From a checkpoint of a small mixture-of-experts model trained on Wikipedia.
Size: vocabulary 8985, 33.9M parameters.
Experts: 32 SwiGLU neurons an expert, 4 picks a token.
Training: a variant of Muon for the experts, 7669 steps.
Below are experts of layer 5 (counted from 0) of a mixture-of-experts language model. Rows are named router (the router's row for the expert), gate (a neuron's input weights, with its number), up (a neuron's input weights, with its number) and show model dimensions 0-127. Each number is 200 + 20 x the weight over its row's rms, rounded and kept within 0 to 999.
After each expert's rows: "comes after" lists some tokens at least twice as common just before its tokens as in all text. This comes from a sample of Wikipedia text that the model never trained on. Tokens count by the router's weight.

# expert 44
router,212,219,198,210,200,153,196,260,203,180,213,232,218,188,201,231,203,201,168,197,200,174,179,211,186,177,228,167,143,213,212,200,200,215,192,175,202,182,178,209,184,165,241,209,183,190,229,197,203,167,182,221,188,203,195,217,172,196,168,191,212,187,181,235,187,191,186,191,202,194,184,209,171,196,202,179,240,192,200,222,195,234,187,219,196,147,200,188,182,195,180,211,172,205,209,207,186,203,183,201,199,169,192,224,204,207,210,183,195,190,211,197,232,227,214,231,220,220,188,190,193,197,215,173,168,187,226,181
gate0,219,176,198,201,215,234,207,193,186,167,187,222,200,223,187,198,179,191,192,220,203,192,174,222,238,183,246,238,202,217,179,225,195,190,211,211,179,219,176,236,168,201,201,204,217,210,184,208,247,194,153,188,213,199,202,201,237,174,211,199,182,172,175,186,132,225,215,213,199,176,213,209,195,171,221,203,222,200,210,189,195,207,191,205,210,174,203,191,194,212,190,167,216,162,195,173,182,200,244,216,218,188,178,190,201,210,208,178,225,202,196,222,205,204,238,206,210,206,206,189,231,209,181,171,199,227,209,193
up0,226,162,196,186,216,173,188,189,232,208,203,264,181,200,178,190,201,196,212,221,210,183,208,206,213,230,190,208,194,180,217,220,200,166,170,204,189,210,224,175,218,183,213,203,199,210,197,192,186,224,184,202,239,190,250,199,235,207,215,185,218,212,184,227,245,218,175,186,213,244,230,221,185,220,221,204,202,192,199,207,162,214,185,226,193,227,210,185,179,226,187,215,206,234,221,208,183,178,210,208,171,192,234,199,217,171,218,198,190,203,170,187,223,195,221,204,198,220,194,204,186,230,162,193,211,171,203,218
comes after: " the", " and", " a", " to", " an", " The"

# expert 242
router,225,226,216,177,206,185,214,223,209,181,211,195,224,172,207,238,216,161,190,194,209,224,195,200,212,200,195,169,211,206,200,174,212,177,191,178,216,153,170,206,170,193,187,192,200,197,219,217,217,172,201,185,134,217,228,228,161,212,196,196,208,222,173,237,167,208,202,211,209,189,161,166,209,212,189,213,195,215,193,218,187,216,139,222,214,196,168,212,202,211,203,183,189,185,214,197,207,234,188,210,194,154,187,207,226,227,189,184,205,160,193,195,208,212,193,203,212,208,203,166,198,213,195,191,200,193,204,215
gate0,191,168,193,180,209,183,216,163,175,202,216,155,199,200,209,204,189,191,183,209,201,237,170,193,201,204,226,198,154,207,206,196,230,206,198,199,215,226,193,168,196,148,206,208,188,216,211,223,202,190,246,195,187,208,185,215,187,225,176,214,210,246,208,169,201,183,181,217,195,194,166,174,184,192,204,185,180,195,200,159,230,219,179,216,205,209,144,196,201,222,167,196,212,194,209,223,235,178,166,171,212,220,183,152,206,214,209,193,209,201,193,215,195,205,183,235,193,213,183,213,202,193,200,203,227,207,186,178
up0,179,223,187,182,194,206,192,208,230,180,197,189,191,213,172,203,228,201,221,220,219,160,183,224,212,195,166,192,236,205,208,169,187,209,203,224,197,165,197,198,222,219,181,207,229,212,169,200,182,205,164,218,199,189,217,229,174,179,214,186,193,166,190,196,215,184,180,152,199,188,215,218,231,207,174,243,201,207,189,222,186,186,204,177,215,165,217,207,196,195,218,215,190,204,206,180,194,222,190,205,188,203,249,211,187,197,204,199,200,214,178,193,226,190,185,158,233,190,213,173,210,237,226,193,172,201,186,257
comes after: "\n", " ", " 1", " 3", " 2", " 7"

# expert 138
router,238,234,225,205,182,203,202,206,175,199,203,191,216,179,197,217,190,202,157,190,238,203,184,196,227,190,227,197,180,194,208,184,263,200,205,177,203,185,206,213,137,198,233,185,202,210,180,201,216,196,177,217,204,211,197,232,195,221,216,216,221,208,183,193,201,193,184,216,204,187,189,181,220,232,201,201,248,230,198,179,177,208,186,221,189,202,183,242,166,238,195,238,204,197,174,179,180,201,177,178,171,196,211,201,235,218,220,163,214,195,188,190,213,189,227,233,180,196,190,194,186,213,183,186,196,205,198,182
gate0,234,210,221,186,182,207,236,197,193,192,200,182,197,192,228,202,215,193,236,197,159,213,219,181,203,206,183,198,237,227,179,175,200,187,194,209,183,197,184,223,174,182,189,221,202,241,170,207,205,229,209,218,212,211,201,208,157,193,165,199,249,196,172,212,185,224,203,208,203,195,182,199,211,213,180,236,227,217,179,194,178,182,226,220,214,172,227,221,208,236,169,216,187,232,198,182,207,180,195,228,208,191,207,222,180,202,182,194,203,176,202,230,208,191,183,241,207,183,223,227,166,173,166,185,181,205,172,190
up0,227,178,198,213,184,223,216,189,204,228,198,194,202,220,228,207,199,167,211,158,165,222,196,201,171,249,193,190,216,230,224,188,162,231,201,217,193,207,185,214,201,182,218,213,197,236,200,239,194,199,198,182,218,174,185,225,197,200,160,172,203,206,205,205,224,198,208,185,214,195,187,188,161,234,210,187,195,166,207,177,153,178,196,192,216,194,224,204,151,219,217,177,211,208,211,190,203,208,230,210,207,189,209,232,202,201,160,187,185,167,194,194,201,224,205,208,193,205,211,178,202,207,155,229,213,228,206,178
comes after: " was", " is", " were", " it", " It", " he"

# expert 58
router,232,207,181,200,229,161,227,201,219,223,189,206,219,201,194,221,226,202,175,198,202,198,195,197,200,211,251,173,196,213,202,189,202,190,161,162,185,183,201,229,191,185,198,218,211,192,232,200,228,176,191,238,167,201,217,236,177,189,203,207,215,158,176,197,202,238,177,195,217,182,186,206,219,231,210,198,189,193,230,229,187,224,181,200,204,210,181,199,179,227,204,242,172,201,180,174,210,212,184,185,194,201,174,234,233,189,227,180,240,198,211,221,215,199,171,218,220,206,184,187,197,216,219,187,198,160,205,184
gate0,205,130,193,209,223,195,195,205,209,215,198,190,176,194,200,219,205,168,180,220,205,202,221,182,189,212,207,155,156,195,223,204,179,155,198,208,201,225,200,224,179,214,198,225,194,179,208,219,226,197,188,211,171,215,188,228,192,172,182,220,204,183,218,215,207,203,227,198,231,201,186,216,195,195,187,171,224,201,225,184,177,222,202,242,180,180,215,206,230,188,203,209,183,195,190,219,170,173,191,213,229,180,208,172,209,196,206,194,229,218,187,235,187,194,185,188,141,218,218,198,189,218,225,209,214,194,158,218
up0,190,181,208,193,198,201,214,192,191,174,210,200,161,202,154,204,223,205,198,198,230,197,212,186,208,178,200,153,219,170,201,221,202,176,206,204,233,162,199,193,213,212,216,196,221,212,174,208,210,192,227,213,238,191,195,217,190,184,172,196,197,197,196,231,217,178,184,180,199,204,200,161,229,197,199,211,222,219,205,237,236,206,193,172,183,214,214,176,184,196,224,197,172,211,234,217,167,161,226,194,174,180,174,225,183,231,226,202,209,236,174,174,210,204,191,166,187,202,223,234,171,174,191,213,229,219,194,202
comes after: " |", "|", ":", " $", " /", "_{"

# expert 131
router,248,197,194,212,239,183,222,226,206,230,210,203,257,179,183,237,231,197,179,182,212,190,220,218,194,201,239,160,211,188,205,193,215,197,188,211,181,182,196,238,205,180,189,235,199,191,215,183,235,180,204,222,195,202,190,230,167,205,183,205,224,183,167,185,187,214,157,204,233,205,185,198,224,213,195,184,216,234,205,203,196,222,170,221,213,201,178,194,198,201,221,222,165,188,178,163,214,204,199,190,180,195,187,214,234,192,211,173,240,221,189,218,209,185,209,229,206,191,203,199,207,186,230,195,204,178,195,199
gate0,217,225,198,210,194,236,191,180,189,199,189,240,217,228,186,234,203,242,207,183,209,158,214,185,209,214,201,217,196,197,212,204,205,196,211,234,185,195,201,231,202,162,179,176,192,225,199,228,208,160,182,168,208,212,183,227,203,202,219,222,199,166,192,168,189,199,182,165,204,202,206,178,167,170,247,233,210,201,185,183,209,231,187,220,218,220,200,183,190,188,187,213,185,186,246,211,207,175,167,194,193,218,169,178,190,230,210,229,209,191,218,175,217,193,210,196,228,223,178,216,196,193,195,215,186,158,202,201
up0,190,210,200,183,154,210,230,188,163,195,218,188,237,191,232,194,212,230,196,191,213,202,156,229,198,213,214,222,191,227,199,172,203,167,185,202,194,193,194,187,182,203,199,222,195,212,176,220,214,219,183,220,224,228,202,207,203,150,151,200,209,219,188,193,208,193,232,189,237,220,203,165,175,223,198,191,207,206,215,168,192,176,198,205,225,216,201,227,190,206,209,221,193,187,192,208,169,206,177,181,231,238,185,208,184,191,213,208,180,169,230,168,207,184,171,182,183,202,224,203,174,184,207,176,235,176,220,184
comes after: " |", "|", ":", " on", " (1", ";"

# expert 55
router,248,198,200,191,223,185,241,214,184,199,200,204,221,196,185,247,208,216,193,181,248,204,189,205,193,200,222,181,150,181,201,198,208,179,190,213,191,207,152,208,173,211,195,212,190,187,196,189,250,192,200,207,173,182,206,222,161,190,206,187,215,183,185,193,190,211,169,176,198,185,140,200,194,213,207,189,238,233,195,216,176,224,199,229,175,217,191,204,195,213,186,206,159,229,201,168,198,197,208,223,188,194,189,203,247,198,223,190,214,195,185,182,230,196,194,219,192,215,215,208,200,207,184,167,176,184,216,195
gate0,204,217,209,220,189,193,196,180,174,172,205,214,205,206,235,230,222,216,214,225,223,184,173,244,184,185,206,177,189,183,227,184,248,201,183,176,178,184,168,208,189,207,187,198,175,230,207,192,184,205,216,221,207,177,242,221,182,168,196,177,187,220,184,193,166,180,195,186,195,168,164,179,235,205,202,204,175,190,206,164,179,210,206,193,189,236,216,215,219,195,247,178,202,231,197,191,180,216,200,189,207,201,221,170,219,207,194,199,227,186,173,183,206,218,224,190,203,198,207,211,208,209,174,247,212,175,183,172
up0,227,210,180,205,223,203,194,182,174,221,183,204,232,220,188,222,196,194,235,214,223,199,171,233,215,187,211,184,202,197,183,210,202,191,170,177,206,184,179,183,211,180,189,188,176,208,212,209,213,196,248,177,203,186,161,210,173,191,171,178,164,190,205,191,166,208,161,205,238,182,216,175,206,201,208,208,185,201,188,139,180,165,177,165,188,213,195,207,185,211,220,162,172,262,201,187,194,185,209,199,217,213,207,181,203,198,212,194,205,199,190,195,211,205,170,212,211,185,205,212,214,223,229,204,171,171,227,190
comes after: " in", " (born", " In", " October", "In", " March"

# expert 170
router,206,215,190,217,179,207,211,198,208,207,200,188,224,192,194,259,225,166,195,186,246,197,180,194,207,192,219,210,211,197,212,195,208,165,192,208,199,170,178,238,179,190,237,224,171,189,231,206,185,205,174,212,181,215,214,208,188,187,202,214,246,163,177,218,182,214,195,208,219,190,179,217,175,207,189,221,207,208,205,208,195,196,190,198,175,205,188,192,150,234,199,198,177,216,174,161,182,219,181,176,181,169,214,237,240,206,226,180,203,184,174,221,218,208,214,250,191,206,204,199,190,218,224,185,217,193,210,221
gate0,191,180,182,188,206,220,164,199,202,215,198,219,206,155,241,217,235,206,180,188,157,183,195,212,212,208,187,217,207,214,181,214,206,165,183,225,196,208,206,216,205,186,226,171,212,225,171,215,201,177,198,198,216,192,215,214,186,214,184,204,179,181,161,227,175,211,192,184,224,170,197,222,201,170,205,204,213,185,183,211,190,189,205,192,163,195,217,191,197,218,191,167,227,215,217,176,189,221,175,188,204,191,183,262,167,203,233,176,232,196,236,187,224,214,201,230,187,171,186,211,183,197,172,201,221,166,223,200
up0,223,180,183,212,224,176,212,228,200,180,184,201,199,206,205,187,181,211,205,228,235,207,155,212,202,233,195,186,231,181,210,216,236,171,191,201,192,202,221,229,200,208,199,172,197,197,206,179,176,250,164,205,220,224,205,205,247,216,233,196,206,190,214,195,187,182,206,219,216,188,187,218,184,211,244,208,224,188,183,177,211,217,200,196,191,220,216,204,211,234,225,153,172,187,221,224,169,180,202,213,173,189,181,224,227,184,207,200,206,202,201,202,212,238,189,184,169,160,204,154,213,203,205,189,213,203,211,220
comes after: " |", "-", " a", ",", ":", " Tel"

# expert 94
router,205,201,162,180,215,204,214,193,193,207,194,205,245,200,203,233,208,189,177,170,239,200,183,199,199,171,197,192,164,216,218,182,243,181,211,179,235,199,176,238,195,206,221,198,164,219,195,207,233,165,200,229,168,216,203,211,166,223,189,198,211,191,208,218,175,171,181,208,189,182,175,224,216,182,215,190,241,218,196,177,212,220,166,209,193,176,145,210,189,219,202,211,163,194,185,156,221,193,219,182,191,212,194,225,219,232,205,210,201,205,194,212,193,212,195,216,203,231,227,185,185,207,203,204,201,203,186,223
gate0,193,208,207,191,192,192,221,212,208,231,190,201,248,188,204,212,176,187,206,220,211,230,188,184,208,176,189,233,213,204,229,172,206,208,206,188,191,201,224,202,212,182,175,172,208,186,213,223,166,189,119,206,227,199,170,187,209,218,191,215,195,191,184,214,180,182,217,179,215,178,199,231,181,189,176,215,182,214,219,185,188,211,193,207,188,213,186,180,237,241,195,157,241,177,204,206,183,219,195,178,250,202,192,183,187,182,225,203,210,186,209,226,184,205,185,216,212,219,213,153,207,221,217,209,209,225,199,195
up0,186,229,206,213,174,202,251,196,245,179,199,212,207,188,184,183,192,200,202,203,196,208,155,183,189,173,215,176,210,177,179,214,216,196,207,234,200,195,176,189,188,202,179,207,200,194,183,188,207,213,182,208,183,201,206,203,190,211,185,211,189,200,221,203,184,224,201,219,180,260,189,210,230,170,134,170,178,217,203,214,210,212,184,176,205,178,176,163,204,202,199,140,175,183,185,191,189,203,225,189,207,205,205,168,192,182,222,204,190,235,190,196,165,211,191,229,222,172,176,197,214,186,197,200,162,195,179,188
comes after: " of", " in", " to", " for", " with", " on"

# expert 224
router,200,195,172,173,217,212,217,206,175,193,212,198,229,182,221,211,189,203,171,185,234,190,178,203,189,166,203,185,172,204,213,188,249,193,199,205,213,179,181,253,215,186,238,204,194,210,201,224,228,163,208,193,178,214,192,209,202,186,205,205,230,187,190,213,169,202,195,198,198,159,175,210,217,180,211,191,221,206,209,175,204,210,155,238,192,177,153,229,171,215,194,213,180,215,191,170,188,195,218,213,186,211,188,241,240,203,219,193,208,184,189,229,196,223,191,208,189,215,196,161,204,240,182,188,203,214,192,227
gate0,204,207,197,194,207,207,172,206,162,238,173,219,197,192,200,214,202,148,192,169,189,203,250,192,200,203,213,153,214,174,219,190,198,220,208,194,186,230,174,154,168,201,200,178,159,194,207,233,168,184,224,184,167,163,210,196,203,194,244,224,186,204,222,199,193,223,185,197,206,184,182,207,199,190,187,210,172,218,186,201,174,189,229,193,220,200,173,217,238,222,213,183,213,200,205,203,209,187,195,207,190,188,234,187,185,217,206,196,166,203,201,188,170,213,211,229,217,172,195,215,208,161,205,202,178,197,224,215
up0,201,177,203,231,193,198,236,191,175,219,181,227,203,189,197,192,213,235,205,190,180,205,263,221,220,204,199,206,214,202,210,189,181,161,186,189,210,201,198,172,183,184,189,188,213,167,190,187,185,201,225,159,195,224,214,192,195,218,245,203,200,160,195,284,170,174,188,233,207,194,219,204,178,214,220,219,186,178,215,229,217,213,184,195,222,204,186,193,207,190,195,173,171,213,228,213,178,202,178,191,197,157,185,196,232,199,213,192,213,205,199,192,219,184,219,188,196,237,204,203,209,184,207,213,188,192,207,211
comes after: " of", " in", " to", " at", " for", " on"

# expert 148
router,227,201,225,178,200,181,228,222,190,208,212,178,191,208,196,214,224,195,157,189,211,191,167,201,223,171,199,208,177,171,206,202,220,165,175,196,206,186,195,217,166,168,199,164,185,219,187,198,222,179,199,237,193,200,223,211,199,218,190,238,203,195,206,229,187,191,206,187,201,168,141,237,172,240,183,202,188,221,212,217,184,200,178,222,194,157,174,183,183,188,206,234,170,216,193,181,184,176,179,204,164,205,212,216,221,204,229,188,214,169,201,208,208,186,182,235,201,195,200,192,178,221,203,200,204,177,173,187
gate0,180,225,193,182,195,166,163,193,216,210,184,193,209,207,212,214,182,216,190,200,201,165,192,230,207,218,206,181,214,219,211,161,207,193,216,196,234,168,208,195,206,146,205,196,189,231,203,185,210,169,227,206,215,216,207,213,227,187,217,193,205,163,192,238,252,194,178,209,198,207,199,223,227,205,187,190,186,208,194,183,194,215,175,205,203,199,223,196,261,207,175,179,194,165,211,184,230,222,222,204,194,188,211,188,161,210,185,194,181,151,195,211,188,157,182,211,239,206,219,200,208,220,190,204,180,182,214,201
up0,195,213,184,171,181,190,200,211,213,252,181,197,230,194,182,199,217,184,201,210,176,197,187,181,178,176,214,237,190,200,173,219,207,221,224,185,168,204,214,193,191,194,190,232,248,176,202,209,201,207,168,195,192,182,167,196,199,189,193,201,153,198,227,210,203,169,210,218,217,221,204,167,203,208,240,171,247,201,199,169,187,176,214,175,198,216,209,169,201,237,221,200,216,193,229,183,212,193,221,192,218,187,156,178,223,175,197,213,203,208,208,190,169,210,244,207,187,223,198,199,181,205,182,196,206,233,224,206
comes after: " the", " The", "The", " a", " his", " was"

# expert 208
router,218,216,221,213,205,184,241,227,187,204,178,177,227,194,176,232,227,197,186,162,219,188,172,182,192,195,197,206,168,200,203,159,242,195,181,211,214,190,193,199,144,166,214,202,209,210,213,195,222,176,189,246,204,230,205,198,207,222,190,219,211,214,169,223,186,205,183,214,198,158,163,190,186,203,216,206,224,229,202,188,198,215,174,199,164,201,190,208,172,209,180,189,192,178,192,167,222,246,195,189,163,179,194,198,194,232,217,200,217,204,185,182,215,209,197,226,192,190,212,182,173,228,211,212,198,185,196,181
gate0,210,212,202,182,204,182,235,208,195,177,173,175,206,161,196,196,195,191,181,185,198,176,206,179,204,192,208,185,212,216,211,177,199,196,200,249,208,181,177,197,197,251,175,230,187,228,173,197,203,225,233,232,181,213,206,206,201,206,179,218,189,229,209,227,210,170,179,217,215,209,191,209,185,187,214,197,214,223,202,177,233,185,204,188,172,197,222,221,188,231,227,196,196,173,202,219,190,212,215,223,224,189,193,208,173,176,180,181,230,162,194,206,211,217,184,197,174,216,211,166,171,211,221,170,180,201,247,253
up0,204,211,184,224,206,169,204,225,176,192,216,198,208,220,180,175,204,192,191,207,188,234,214,194,161,177,177,214,191,205,166,202,213,181,212,218,190,181,203,181,205,216,175,207,185,226,196,170,234,189,221,225,182,244,217,222,214,212,189,189,208,223,149,232,199,181,194,199,217,223,227,217,202,180,199,225,227,202,185,173,191,186,229,189,193,209,181,228,211,217,200,193,188,186,228,206,220,171,205,177,198,190,204,215,216,153,187,185,233,168,153,232,223,182,200,191,180,165,198,224,202,172,188,205,243,217,209,196
comes after: " was", " to", " he", " and", " He", " were"

# expert 245
router,204,218,179,221,189,175,209,184,173,198,214,204,251,180,203,221,204,174,161,211,253,217,181,183,208,222,238,169,197,213,194,212,230,175,161,187,218,193,160,241,172,197,194,203,176,208,220,187,215,166,212,192,172,215,206,232,209,198,194,226,245,198,185,221,178,189,203,181,205,205,203,210,215,203,216,194,218,197,205,183,213,234,179,202,191,210,185,186,190,202,216,200,176,205,186,207,209,226,187,167,187,173,192,233,201,199,254,177,232,188,170,194,234,204,182,226,186,188,203,214,182,215,192,198,196,189,195,202
gate0,202,199,229,209,199,200,225,201,192,197,200,218,208,211,221,211,247,228,202,242,211,214,190,221,172,182,174,203,217,190,222,213,211,190,202,235,239,181,192,201,203,202,196,227,205,194,261,183,264,203,219,182,192,197,220,181,208,190,182,209,214,190,212,218,172,188,220,211,164,180,205,227,217,206,225,170,209,205,197,202,161,207,209,209,198,197,215,199,205,200,212,168,200,197,245,235,177,195,228,220,212,179,219,203,220,232,210,167,198,200,190,177,221,198,194,173,229,191,211,176,207,153,191,225,189,174,206,206
up0,201,207,221,226,168,203,200,185,189,211,184,201,169,233,211,227,193,214,194,196,208,220,211,176,190,197,171,243,205,205,197,209,205,219,206,212,225,177,187,163,167,190,174,233,192,201,190,175,214,208,248,205,206,180,200,237,179,203,198,189,221,187,226,246,183,194,219,214,193,232,230,207,177,227,196,198,204,206,209,205,205,192,199,213,229,231,225,162,220,204,195,226,178,203,214,156,203,218,236,191,208,221,216,192,230,228,210,218,205,208,222,203,214,211,191,248,200,202,159,193,205,173,158,186,181,199,179,181
comes after: " |", "|", " a", " (Japanese:", " m", " c"

# expert 251
router,226,205,216,157,209,191,225,233,186,206,222,194,238,185,207,211,191,198,192,179,207,188,201,203,211,206,214,176,187,219,214,197,207,154,180,181,191,125,203,215,157,203,189,180,187,206,220,202,192,174,208,207,158,222,213,235,188,197,213,204,237,206,183,249,171,230,189,194,209,172,170,177,180,205,210,203,182,210,212,220,195,212,138,198,205,198,189,223,172,200,181,203,192,184,193,188,191,229,186,198,191,186,189,220,200,228,204,190,206,182,205,193,194,190,196,233,204,215,218,166,188,195,196,169,206,209,235,201
gate0,199,196,193,203,219,169,183,199,190,190,206,204,181,224,205,205,212,219,220,200,225,207,176,170,171,210,209,210,182,149,201,199,201,225,202,211,207,221,217,189,187,213,211,156,214,196,205,209,220,227,205,192,249,181,189,206,196,158,165,217,180,206,221,189,181,198,188,219,202,198,240,180,191,206,157,166,220,234,196,193,188,195,207,169,184,224,154,183,184,238,203,216,202,196,168,191,190,191,189,168,213,188,223,197,214,229,170,170,150,212,192,194,197,189,217,170,191,170,170,213,209,179,192,196,214,198,170,182
up0,177,195,220,223,181,189,183,217,187,188,225,166,207,212,195,189,181,194,194,157,250,223,182,224,216,188,176,207,207,180,198,224,249,182,233,204,184,200,165,210,177,189,213,188,201,216,197,172,214,221,212,251,173,219,168,214,190,221,190,200,221,233,195,201,234,196,217,205,214,243,174,218,196,222,212,219,214,197,180,184,217,171,216,196,180,198,186,191,204,206,204,214,200,192,201,201,205,140,222,199,177,212,190,178,195,221,204,172,223,212,207,202,197,239,245,196,219,191,199,191,190,189,190,198,221,205,159,204
comes after: "\n", ")", "\"", " Win", " DF", "a"

# expert 79
router,240,222,196,207,204,182,201,198,215,199,194,217,237,200,210,205,233,218,169,216,203,206,190,196,228,223,209,166,210,222,182,196,200,198,170,160,204,178,214,213,141,194,196,200,220,212,206,217,224,144,205,216,180,225,206,215,190,192,183,206,218,198,186,218,185,220,187,193,207,181,209,204,244,183,209,213,202,213,231,204,178,228,190,215,207,227,169,222,172,243,226,227,194,195,192,195,215,196,190,219,208,214,186,242,248,204,216,183,218,198,210,212,219,187,167,208,219,230,201,180,229,225,204,190,210,168,192,221
gate0,228,205,176,218,210,196,181,206,217,216,202,156,214,227,210,227,197,222,186,192,252,196,195,216,204,194,187,182,207,212,203,213,213,201,181,229,147,214,214,192,154,185,226,206,216,209,214,214,221,141,231,184,205,198,201,197,193,189,231,202,214,188,204,153,199,173,215,206,219,196,195,194,211,167,190,185,226,200,202,160,220,240,194,194,190,239,179,243,194,218,184,214,200,221,209,186,184,179,170,218,186,197,197,184,203,206,219,197,202,192,190,191,202,168,241,193,187,197,191,185,196,209,199,161,212,169,196,173
up0,154,186,207,187,195,223,214,204,201,137,214,198,230,214,162,212,245,204,220,194,229,211,197,180,221,181,214,233,226,209,223,195,185,194,221,224,220,180,177,204,217,222,190,177,192,190,205,187,194,218,163,204,189,159,176,191,184,179,201,187,206,202,202,200,214,211,217,214,196,242,209,218,189,205,181,192,186,213,208,216,193,185,232,222,170,177,222,194,189,192,219,203,204,181,211,206,208,212,244,167,203,174,200,214,175,198,170,186,199,207,200,220,206,238,170,183,210,256,213,180,194,228,194,173,183,214,190,213
comes after: " ", "\n", " %", " Votes", " Year", " Date"

# expert 24
router,221,213,193,193,211,202,192,209,205,210,204,189,198,188,206,196,215,200,189,221,209,224,192,171,223,181,209,199,182,181,179,203,216,193,201,173,213,193,188,237,171,199,243,198,175,219,196,213,222,186,207,196,183,241,176,231,172,199,167,183,238,168,164,243,189,178,205,207,205,183,164,187,186,237,169,187,205,217,250,215,218,195,166,231,178,183,211,217,204,229,176,205,184,212,194,185,209,197,199,190,204,192,185,214,212,212,211,166,247,217,199,218,229,202,156,224,211,207,200,149,188,213,197,197,223,180,196,186
gate0,202,177,180,248,218,209,155,222,211,167,239,217,220,222,205,169,195,173,214,221,199,207,179,197,250,224,263,167,193,220,169,187,232,173,208,203,220,201,230,227,191,163,203,206,204,193,201,198,206,182,207,184,212,185,189,190,201,170,207,197,207,175,204,190,189,231,178,200,223,198,189,162,191,214,186,209,211,197,206,201,193,218,193,187,192,210,214,203,227,214,204,229,176,193,189,213,226,222,174,188,196,168,218,188,196,208,193,195,199,215,189,178,201,223,186,199,226,241,172,221,171,212,211,214,209,178,235,180
up0,225,197,206,165,174,188,182,203,214,228,191,223,221,174,223,208,227,224,198,234,175,242,178,217,178,207,199,207,217,199,206,237,221,195,203,214,183,209,227,161,215,231,181,173,148,175,194,209,183,172,167,201,194,235,215,200,199,201,197,195,175,206,164,210,211,226,212,161,183,223,199,237,212,206,219,208,194,196,210,221,192,175,198,173,180,242,193,196,207,191,202,210,204,205,201,185,206,166,167,201,201,193,199,231,235,196,191,219,187,201,198,196,152,180,212,189,193,196,194,180,219,211,183,228,171,214,184,227
comes after: " M", " H", " N", " K", " m", " h"

# expert 164
router,232,222,184,186,197,180,243,215,178,217,209,201,241,192,201,220,229,189,181,198,212,200,173,184,194,195,230,184,179,222,187,202,217,169,181,183,209,176,179,242,167,182,213,206,183,186,228,218,221,175,193,214,173,218,223,216,180,204,195,232,219,186,179,215,190,207,163,212,206,186,159,206,204,220,199,190,210,204,222,216,194,200,168,233,187,189,191,207,173,230,182,217,175,217,186,175,201,204,208,178,166,185,184,231,221,209,229,167,224,195,191,207,245,210,188,236,213,234,185,180,196,224,206,196,206,175,211,188
gate0,230,185,222,207,213,211,229,208,218,194,210,218,194,195,216,191,211,178,210,184,190,194,190,211,208,182,202,210,213,186,200,206,197,201,157,153,173,215,197,207,194,206,225,200,182,203,192,229,201,196,239,200,163,211,180,148,184,183,217,176,230,164,179,167,217,197,193,217,167,185,175,207,207,215,210,196,177,187,230,202,205,196,190,195,167,216,209,256,187,199,207,202,204,207,182,203,232,197,215,254,179,223,182,208,158,253,235,194,211,222,226,176,186,214,221,193,201,190,215,190,229,192,176,218,191,213,199,194
up0,205,186,214,184,199,220,234,206,188,186,170,204,210,202,186,206,230,168,184,220,218,183,226,187,165,193,200,202,202,196,213,220,188,193,214,174,185,247,210,181,201,225,181,197,232,203,189,201,215,228,233,212,213,206,156,203,225,190,245,147,191,216,173,215,221,229,205,185,211,209,184,195,164,199,200,203,219,178,199,232,173,221,230,176,196,165,208,240,221,192,199,226,190,204,159,166,200,217,202,213,215,169,192,203,213,229,227,229,196,213,200,191,203,213,190,190,196,195,183,206,235,198,217,208,214,205,222,243
comes after: " of", " and", " to", " with", ",", " in"

# expert 205
router,210,243,180,214,193,188,244,189,182,223,232,193,213,180,190,233,217,178,193,188,229,225,186,205,226,184,214,191,203,216,177,204,221,187,203,191,169,180,193,200,188,197,240,176,204,195,230,186,227,177,186,210,186,179,210,216,177,204,233,247,232,188,187,254,215,203,171,196,190,208,180,184,197,219,188,193,196,211,205,203,189,220,177,199,203,174,183,200,194,231,213,237,166,202,180,178,193,211,197,199,174,181,173,228,222,214,211,163,219,169,171,222,230,197,224,195,187,190,194,201,214,224,164,196,187,221,221,200
gate0,239,216,184,181,213,194,204,182,176,238,186,184,215,233,209,204,197,221,167,213,213,155,209,198,189,202,195,194,207,215,216,191,221,206,185,219,161,201,203,199,211,207,239,163,226,197,214,176,227,206,200,207,188,185,163,194,217,177,194,200,195,178,216,248,225,177,183,195,184,224,189,224,188,206,242,193,210,196,157,227,192,211,175,238,201,186,242,212,178,230,201,199,184,167,226,190,194,193,235,221,183,204,218,155,219,209,194,194,227,183,217,235,224,199,211,221,234,207,205,193,202,210,198,204,212,199,211,209
up0,172,194,187,200,181,205,210,183,206,182,209,172,218,205,165,209,237,216,185,200,233,246,211,249,194,190,169,171,188,234,166,193,181,226,211,201,186,193,212,185,166,239,224,221,200,185,209,214,199,218,188,162,191,186,235,202,186,206,188,213,213,213,201,209,191,183,193,207,172,197,190,165,192,188,195,224,177,206,219,195,225,217,182,239,208,185,211,198,166,207,205,200,200,196,227,212,221,143,225,219,202,192,202,180,208,232,196,178,177,209,211,228,214,217,203,199,161,216,186,194,198,180,174,175,210,241,197,178
comes after: " |", " W", "-", ";", "|", "W"